{"n_layer": 10, "d_model": 256, "n_experts": 48, "experts_per_token": 1, "d_expert": 416, "d_shared_expert": 0, "activation": "drelu", "moe_layers": [0, 1, 2, 3, 4, 5, 6, 7, 8, 9], "router_score": "sigmoid", "normalize_top_k": false, "routed_scale": 2.0, "balance_loss": 0.000239, "balance_bias": true, "router_bias": true, "scale_expert_input": true, "init_std_router": 0.00949, "lr_router": 0.00114, "vocab_size": 6246, "norm": "rmsnorm", "norm_eps": 1e-07, "tie_embeddings": false, "optimizer": "muon_variant", "lr": 0.00685, "beta1": 0.93, "grad_clip": 2.0, "batch_tokens": 131072, "seq_len": 256, "train_tokens": 919100000, "steps": 7013, "dataset": "wikipedia_en"}
Below are experts of layer 5 (counted from 0) of a mixture-of-experts language model. Rows are named router (the router's row for the expert), gate (a neuron's input weights, with its number), up (a neuron's input weights, with its number) and show model dimensions 128-255. Each number is 50 + 15 x the weight over its row's rms, rounded and kept within 0 to 99.
After each expert's rows: "comes after" lists some tokens at least twice as common just before its tokens as in all text. This comes from a sample of Wikipedia text that the model never trained on. Tokens count by the router's weight.

# expert 12
router:30 82 72 60 53 32 59 44 57 69 60 18 47 59 60 73 48 42 48 49 59 36 44 61 38 34 39 34 28 59 67 20 61 69 71 39 13 35 78 57 51 41 36 34 45 32 69 55 64 47 42 55 67 48 47 37 48 88 36 76 53 44 56 60 68 70 52 30 62 48 35 45 65 40 55 51 48 34 51 66 53 38 52 41 82 66 54 54 42 62 29 41 36 37 63 68 65 54 39 62 50 37 55 62 53 36 42 71 42 41 37 42 37 51 26 45 38 74 44 61 73 26 55 66 67 68 49 39
gate0:56 63 49 64 96 49 69 79 62 50 53 66 47 50 40 26 59 40 70 60 34 47 55 66 47 67 38 63 55 67 55 07 52 64 90 53 47 41 36 44 58 39 65 30 46 27 55 49 29 61 53 47 65 66 38 55 59 90 43 36 63 46 52 53 33 48 63 74 24 38 49 57 30 43 69 76 46 56 72 70 74 49 43 44 59 44 55 41 51 63 52 38 52 48 64 63 33 56 62 80 43 48 47 65 46 30 34 39 34 16 70 55 39 61 32 70 39 71 52 45 56 37 82 41 39 61 40 37
up0:57 67 55 76 91 32 59 73 66 63 47 61 59 45 38 29 64 22 59 35 38 47 71 72 45 61 35 72 56 73 61 04 62 48 72 42 35 50 32 66 54 59 81 49 36 32 47 44 36 40 44 31 68 67 40 48 40 82 42 41 51 68 68 71 40 25 53 67 33 34 36 45 10 53 61 71 37 69 66 67 45 55 34 34 61 41 60 52 55 57 71 30 37 56 52 56 27 45 73 65 77 40 33 56 41 34 40 56 38 29 41 70 35 63 45 60 47 66 37 41 51 35 73 22 40 53 59 50
comes after: "\n\n", "==", "==See also==", "ription", "0", "== History"

# expert 15
router:46 57 59 64 63 43 40 67 51 51 62 59 04 49 43 63 44 36 73 30 52 40 82 53 21 51 50 47 59 64 35 77 56 75 80 55 59 27 72 49 40 28 32 39 65 33 47 55 70 44 52 46 59 32 61 53 52 51 66 40 20 51 40 63 60 43 12 25 31 38 72 78 49 36 32 52 28 52 54 58 40 37 26 52 68 41 37 48 53 25 40 76 38 59 39 10 50 43 32 49 62 35 45 37 50 37 41 25 50 57 51 71 71 41 31 55 43 47 42 54 55 49 47 54 51 92 59 34
gate0:40 38 55 45 36 72 71 34 40 44 81 59 60 35 83 49 30 47 70 43 62 52 46 34 49 56 55 51 73 43 39 61 53 55 39 56 75 63 60 46 93 63 65 55 40 35 30 34 80 68 46 22 48 46 52 30 61 53 54 60 42 33 64 34 08 66 63 58 31 43 68 73 37 47 44 66 55 52 35 40 22 63 56 43 55 36 60 43 47 30 36 51 45 35 61 65 70 61 41 73 63 40 31 64 50 67 51 40 51 67 82 26 62 46 28 40 35 82 35 41 46 65 52 68 63 63 65 21
up0:19 36 53 46 43 47 62 57 52 58 72 49 46 38 53 48 46 49 61 49 43 59 45 41 32 58 47 46 88 47 46 68 54 40 45 63 65 65 52 49 68 66 47 58 45 45 44 38 61 57 27 21 54 44 35 36 72 65 33 63 40 40 53 31 00 60 48 51 42 59 46 77 49 31 43 55 40 64 35 44 27 61 37 34 42 48 44 41 51 14 35 56 54 40 40 77 77 71 43 66 81 37 26 59 58 61 39 47 46 63 65 42 55 60 19 63 37 62 32 52 50 55 49 51 56 56 69 44
comes after: ".", " | ", ",", "; ", " | .", "% | "

# expert 10
router:45 64 70 69 44 42 71 68 49 54 46 24 44 55 29 35 76 30 25 59 32 39 66 51 31 53 62 40 44 54 73 51 54 91 62 67 47 67 42 62 32 49 42 36 53 36 70 42 35 54 48 67 40 64 49 12 52 80 53 43 29 36 47 64 70 53 45 55 14 44 33 57 58 46 47 56 44 74 26 52 54 58 50 65 55 64 42 56 33 49 51 49 35 49 48 63 57 65 76 37 55 29 88 45 28 31 46 32 41 62 61 52 60 55 52 50 48 45 16 76 42 58 50 55 46 60 54 41
gate0:35 61 69 49 64 53 43 52 44 37 53 67 43 54 31 68 67 48 53 53 29 78 67 19 23 64 65 47 50 65 59 49 33 57 58 29 43 70 74 34 49 77 60 32 28 37 72 58 46 62 59 39 58 38 81 41 44 36 75 71 71 51 62 37 62 48 37 42 45 66 22 41 51 39 61 30 45 85 45 53 26 59 58 18 51 42 48 62 31 42 76 44 31 44 53 27 66 41 25 54 49 30 23 59 62 54 37 53 59 70 82 46 64 49 56 12 51 34 56 74 44 20 60 29 50 42 48 39
up0:45 30 70 42 63 55 26 47 45 38 47 70 53 29 31 59 71 46 55 52 35 71 61 44 24 55 70 56 48 58 53 60 42 54 78 40 46 55 77 46 45 81 65 30 35 45 77 61 36 75 68 54 57 33 81 63 37 34 74 73 75 50 70 34 63 44 53 37 29 31 36 34 50 48 65 29 43 56 57 44 44 60 43 29 60 44 53 50 20 44 69 57 27 51 50 28 68 27 27 52 48 35 51 66 67 56 42 47 57 70 85 40 41 49 61 16 58 30 43 72 40 32 60 18 40 42 50 35
comes after: " of the", " the", " The", " of", ", the", " in the"

# expert 17
router:36 56 59 74 62 20 74 58 56 42 87 62 65 80 56 66 59 34 85 15 64 54 64 37 38 60 55 47 48 60 73 58 61 58 41 50 39 57 45 64 65 56 26 39 23 33 52 52 66 36 48 42 66 36 58 49 51 56 48 72 46 17 60 40 52 57 44 51 64 18 21 65 41 41 53 66 42 32 44 63 48 50 48 42 26 56 41 59 49 54 48 31 62 36 25 42 36 27 24 63 31 51 39 49 69 37 48 50 37 67 48 31 49 40 42 25 47 45 42 85 50 36 22 58 71 50 46 41
gate0:78 77 51 56 36 70 48 48 49 41 45 59 59 63 41 62 59 82 45 04 55 69 48 58 44 59 35 79 28 64 46 56 60 54 44 38 58 49 60 30 12 40 26 56 27 53 46 42 79 54 32 85 62 62 50 46 46 46 70 46 18 56 31 41 48 50 37 58 45 42 46 28 67 51 63 24 57 32 79 58 59 44 49 30 52 58 64 65 96 30 80 53 48 69 45 68 60 41 34 58 19 57 54 52 44 68 50 75 46 61 79 49 67 53 40 40 45 35 58 57 57 50 46 39 32 53 41 57
up0:63 83 52 63 42 59 39 51 51 45 48 59 66 46 33 54 63 85 51 07 44 61 52 45 44 57 41 67 30 57 50 43 54 51 44 55 36 46 55 35 20 51 12 73 21 47 56 31 61 38 36 78 63 58 54 48 62 46 58 49 25 51 32 37 38 47 37 60 43 35 58 38 71 26 56 37 62 18 81 68 54 42 53 33 56 68 77 46 92 28 60 40 39 62 29 64 52 38 41 53 18 24 33 48 38 60 49 51 49 69 61 34 63 51 67 35 46 42 61 62 53 56 50 59 50 42 47 52
comes after: ", ", " in ", " | ", " (", " ", "| "

# expert 20
router:39 77 21 44 54 47 55 48 56 88 64 47 47 49 68 83 82 56 55 58 69 27 34 51 68 38 66 54 64 51 28 52 76 48 59 61 36 54 43 48 46 19 49 31 40 36 66 59 48 51 25 78 73 51 29 31 44 55 56 53 55 38 63 78 34 63 54 59 61 59 22 44 58 77 40 47 47 50 35 43 22 63 51 49 28 62 40 51 45 42 68 77 42 67 31 26 57 65 43 66 32 51 35 45 42 29 50 26 09 46 22 30 54 43 27 50 31 51 42 79 55 24 69 60 54 39 75 13
gate1:31 74 44 41 69 40 77 61 59 00 73 56 61 46 64 59 56 53 33 43 38 54 33 36 52 49 59 34 38 37 50 38 54 45 55 23 46 44 59 80 49 40 10 22 75 32 32 59 45 53 27 34 47 80 33 55 55 41 36 44 58 42 43 50 30 31 54 57 69 50 44 52 66 64 62 57 55 66 56 74 80 31 66 58 39 48 67 61 44 58 66 86 30 30 58 59 65 44 51 65 36 40 35 30 81 37 45 23 34 36 27 43 41 48 46 61 52 56 66 69 59 38 33 40 38 33 54 72
up1:33 64 54 37 69 08 67 64 53 13 79 51 67 54 64 73 69 56 33 36 40 50 39 49 51 54 64 31 31 30 44 37 56 55 64 15 33 54 66 74 41 32 25 28 90 41 49 54 51 41 31 47 41 71 51 64 61 36 30 19 57 55 35 56 37 39 47 57 77 44 34 46 67 72 45 54 60 81 51 72 78 33 64 46 42 47 74 60 22 55 54 76 32 42 69 62 80 69 59 42 44 38 41 35 77 42 58 52 37 36 47 43 38 43 53 54 60 30 58 57 50 32 42 39 44 29 59 80
comes after: "\n", "\n\n", " | \"", "\"", "4", "3"

# expert 24
router:56 72 37 32 76 53 57 58 63 58 52 52 43 36 49 69 55 33 31 30 54 42 54 42 21 59 77 22 38 61 56 54 99 80 73 53 64 78 48 45 49 72 51 51 76 46 47 58 46 48 32 71 66 75 31 34 40 37 62 83 26 40 51 35 57 86 39 44 20 14 55 36 57 45 11 36 20 63 50 42 59 42 57 61 53 43 48 65 58 77 26 52 26 74 61 45 48 34 55 46 44 48 47 65 62 42 66 43 22 74 43 64 31 51 63 49 31 69 63 58 60 44 40 36 58 53 37 61
gate1:54 55 52 52 56 37 88 31 49 46 37 76 67 62 39 52 55 33 46 40 60 09 35 59 37 51 69 47 35 62 46 81 77 69 58 60 48 39 36 83 32 60 30 60 45 90 45 61 57 84 23 52 57 94 56 55 26 38 55 51 64 47 40 52 52 55 51 44 49 69 29 27 57 43 52 41 29 49 64 41 46 59 60 50 52 41 62 40 36 59 46 70 41 72 59 53 56 37 47 38 33 52 58 70 52 29 56 41 45 57 68 53 62 66 44 75 37 53 41 55 70 40 56 52 50 66 63 30
up1:72 65 50 49 64 21 79 35 55 52 51 51 62 42 58 43 27 15 32 44 49 30 63 74 37 49 54 51 41 59 28 62 78 58 61 33 73 45 46 77 53 54 20 21 42 71 57 59 54 77 14 48 42 88 46 63 04 72 74 47 53 66 46 74 47 54 66 53 41 59 15 43 68 61 37 31 23 44 55 45 46 61 59 42 53 41 71 39 37 57 69 56 18 71 52 50 66 25 60 34 30 45 67 59 47 21 45 44 44 54 65 70 57 51 44 65 41 53 34 44 62 41 54 72 42 59 32 54
comes after: " to", " h", " w", " f", " m", " st"

# expert 37
router:42 75 41 56 60 53 66 63 54 68 62 78 57 27 29 52 42 53 29 38 56 44 32 54 44 37 63 46 44 72 57 31 79 45 53 63 48 51 57 37 70 75 45 28 46 37 43 34 48 75 46 49 49 50 40 59 53 74 60 65 25 63 32 41 69 71 35 61 60 54 29 49 61 37 42 58 41 39 36 39 46 63 63 43 35 46 67 51 47 30 50 78 70 46 62 62 44 39 47 50 46 36 37 56 32 42 22 36 44 56 21 51 52 41 52 48 55 37 50 53 56 39 41 54 64 98 39 44
gate1:52 40 55 42 61 63 61 58 36 34 61 74 85 34 72 56 60 36 64 50 48 47 35 64 48 54 58 52 61 33 74 66 67 54 73 53 51 67 49 56 50 57 11 50 50 55 29 14 44 50 39 50 36 43 51 63 39 48 79 41 92 45 31 50 64 45 62 33 77 45 45 24 33 53 25 59 69 35 24 42 39 68 65 35 50 65 67 48 46 74 52 29 39 54 60 33 79 57 36 43 78 57 39 59 36 61 47 40 73 35 76 51 78 22 46 49 53 72 49 40 72 39 38 53 31 65 54 48
up1:54 23 62 45 50 55 46 64 36 43 48 63 71 27 64 56 75 32 70 47 74 49 41 50 57 62 49 54 54 22 66 67 77 55 75 35 59 71 42 46 45 53 15 59 38 47 40 17 27 45 38 36 46 42 51 61 44 43 78 25 80 33 19 55 60 51 58 38 64 53 42 38 50 39 30 69 55 41 19 48 49 58 60 37 47 71 69 64 62 59 51 35 39 49 88 28 71 54 28 62 71 49 44 68 38 54 59 48 67 44 76 41 77 23 54 34 38 62 48 45 80 39 25 60 21 74 56 51
comes after: "-", " un", " (", " ", " re", " \""

# expert 3
router:62 66 68 52 52 57 65 50 60 30 68 31 45 45 50 71 47 41 53 51 58 26 46 15 38 47 43 65 50 61 62 53 60 62 66 64 42 74 67 56 55 47 88 39 35 34 66 44 40 61 37 45 76 43 41 29 59 54 47 57 47 14 23 34 31 39 27 35 25 58 55 56 26 50 45 48 49 54 64 09 33 41 60 51 66 27 10 73 47 41 50 45 45 61 48 44 33 47 37 73 70 47 73 60 39 55 58 21 29 39 47 53 45 39 42 35 35 61 43 40 62 44 67 53 59 47 49 63
gate1:35 48 62 41 35 47 70 42 57 16 35 68 63 37 63 48 77 54 59 54 41 41 46 62 80 73 48 67 45 52 56 55 68 57 55 58 61 53 29 43 59 34 50 26 47 29 48 49 28 37 76 77 65 58 54 41 57 41 43 18 42 39 66 36 44 49 43 52 54 48 40 51 52 30 25 54 29 57 62 45 70 41 29 60 43 50 51 89 82 50 55 67 50 61 42 33 41 52 36 46 58 50 28 37 61 54 37 55 51 50 59 53 22 23 25 49 42 20 53 44 32 52 30 61 45 76 45 10
up1:39 52 57 39 24 35 69 55 55 28 27 63 66 32 42 63 66 69 51 62 44 42 48 65 53 58 55 52 54 29 51 50 62 48 48 43 48 64 35 51 37 18 66 19 54 27 44 47 27 39 68 81 69 42 40 64 66 28 32 32 44 36 65 39 56 44 52 79 49 57 51 42 50 37 32 51 39 48 65 41 60 42 43 55 55 43 48 71 77 53 44 58 60 61 43 43 38 53 33 37 52 55 28 29 58 72 28 52 69 47 44 33 31 37 18 55 48 26 33 51 50 48 30 61 41 94 49 25
comes after: " B", " G", " b", "B", " | B", ", B"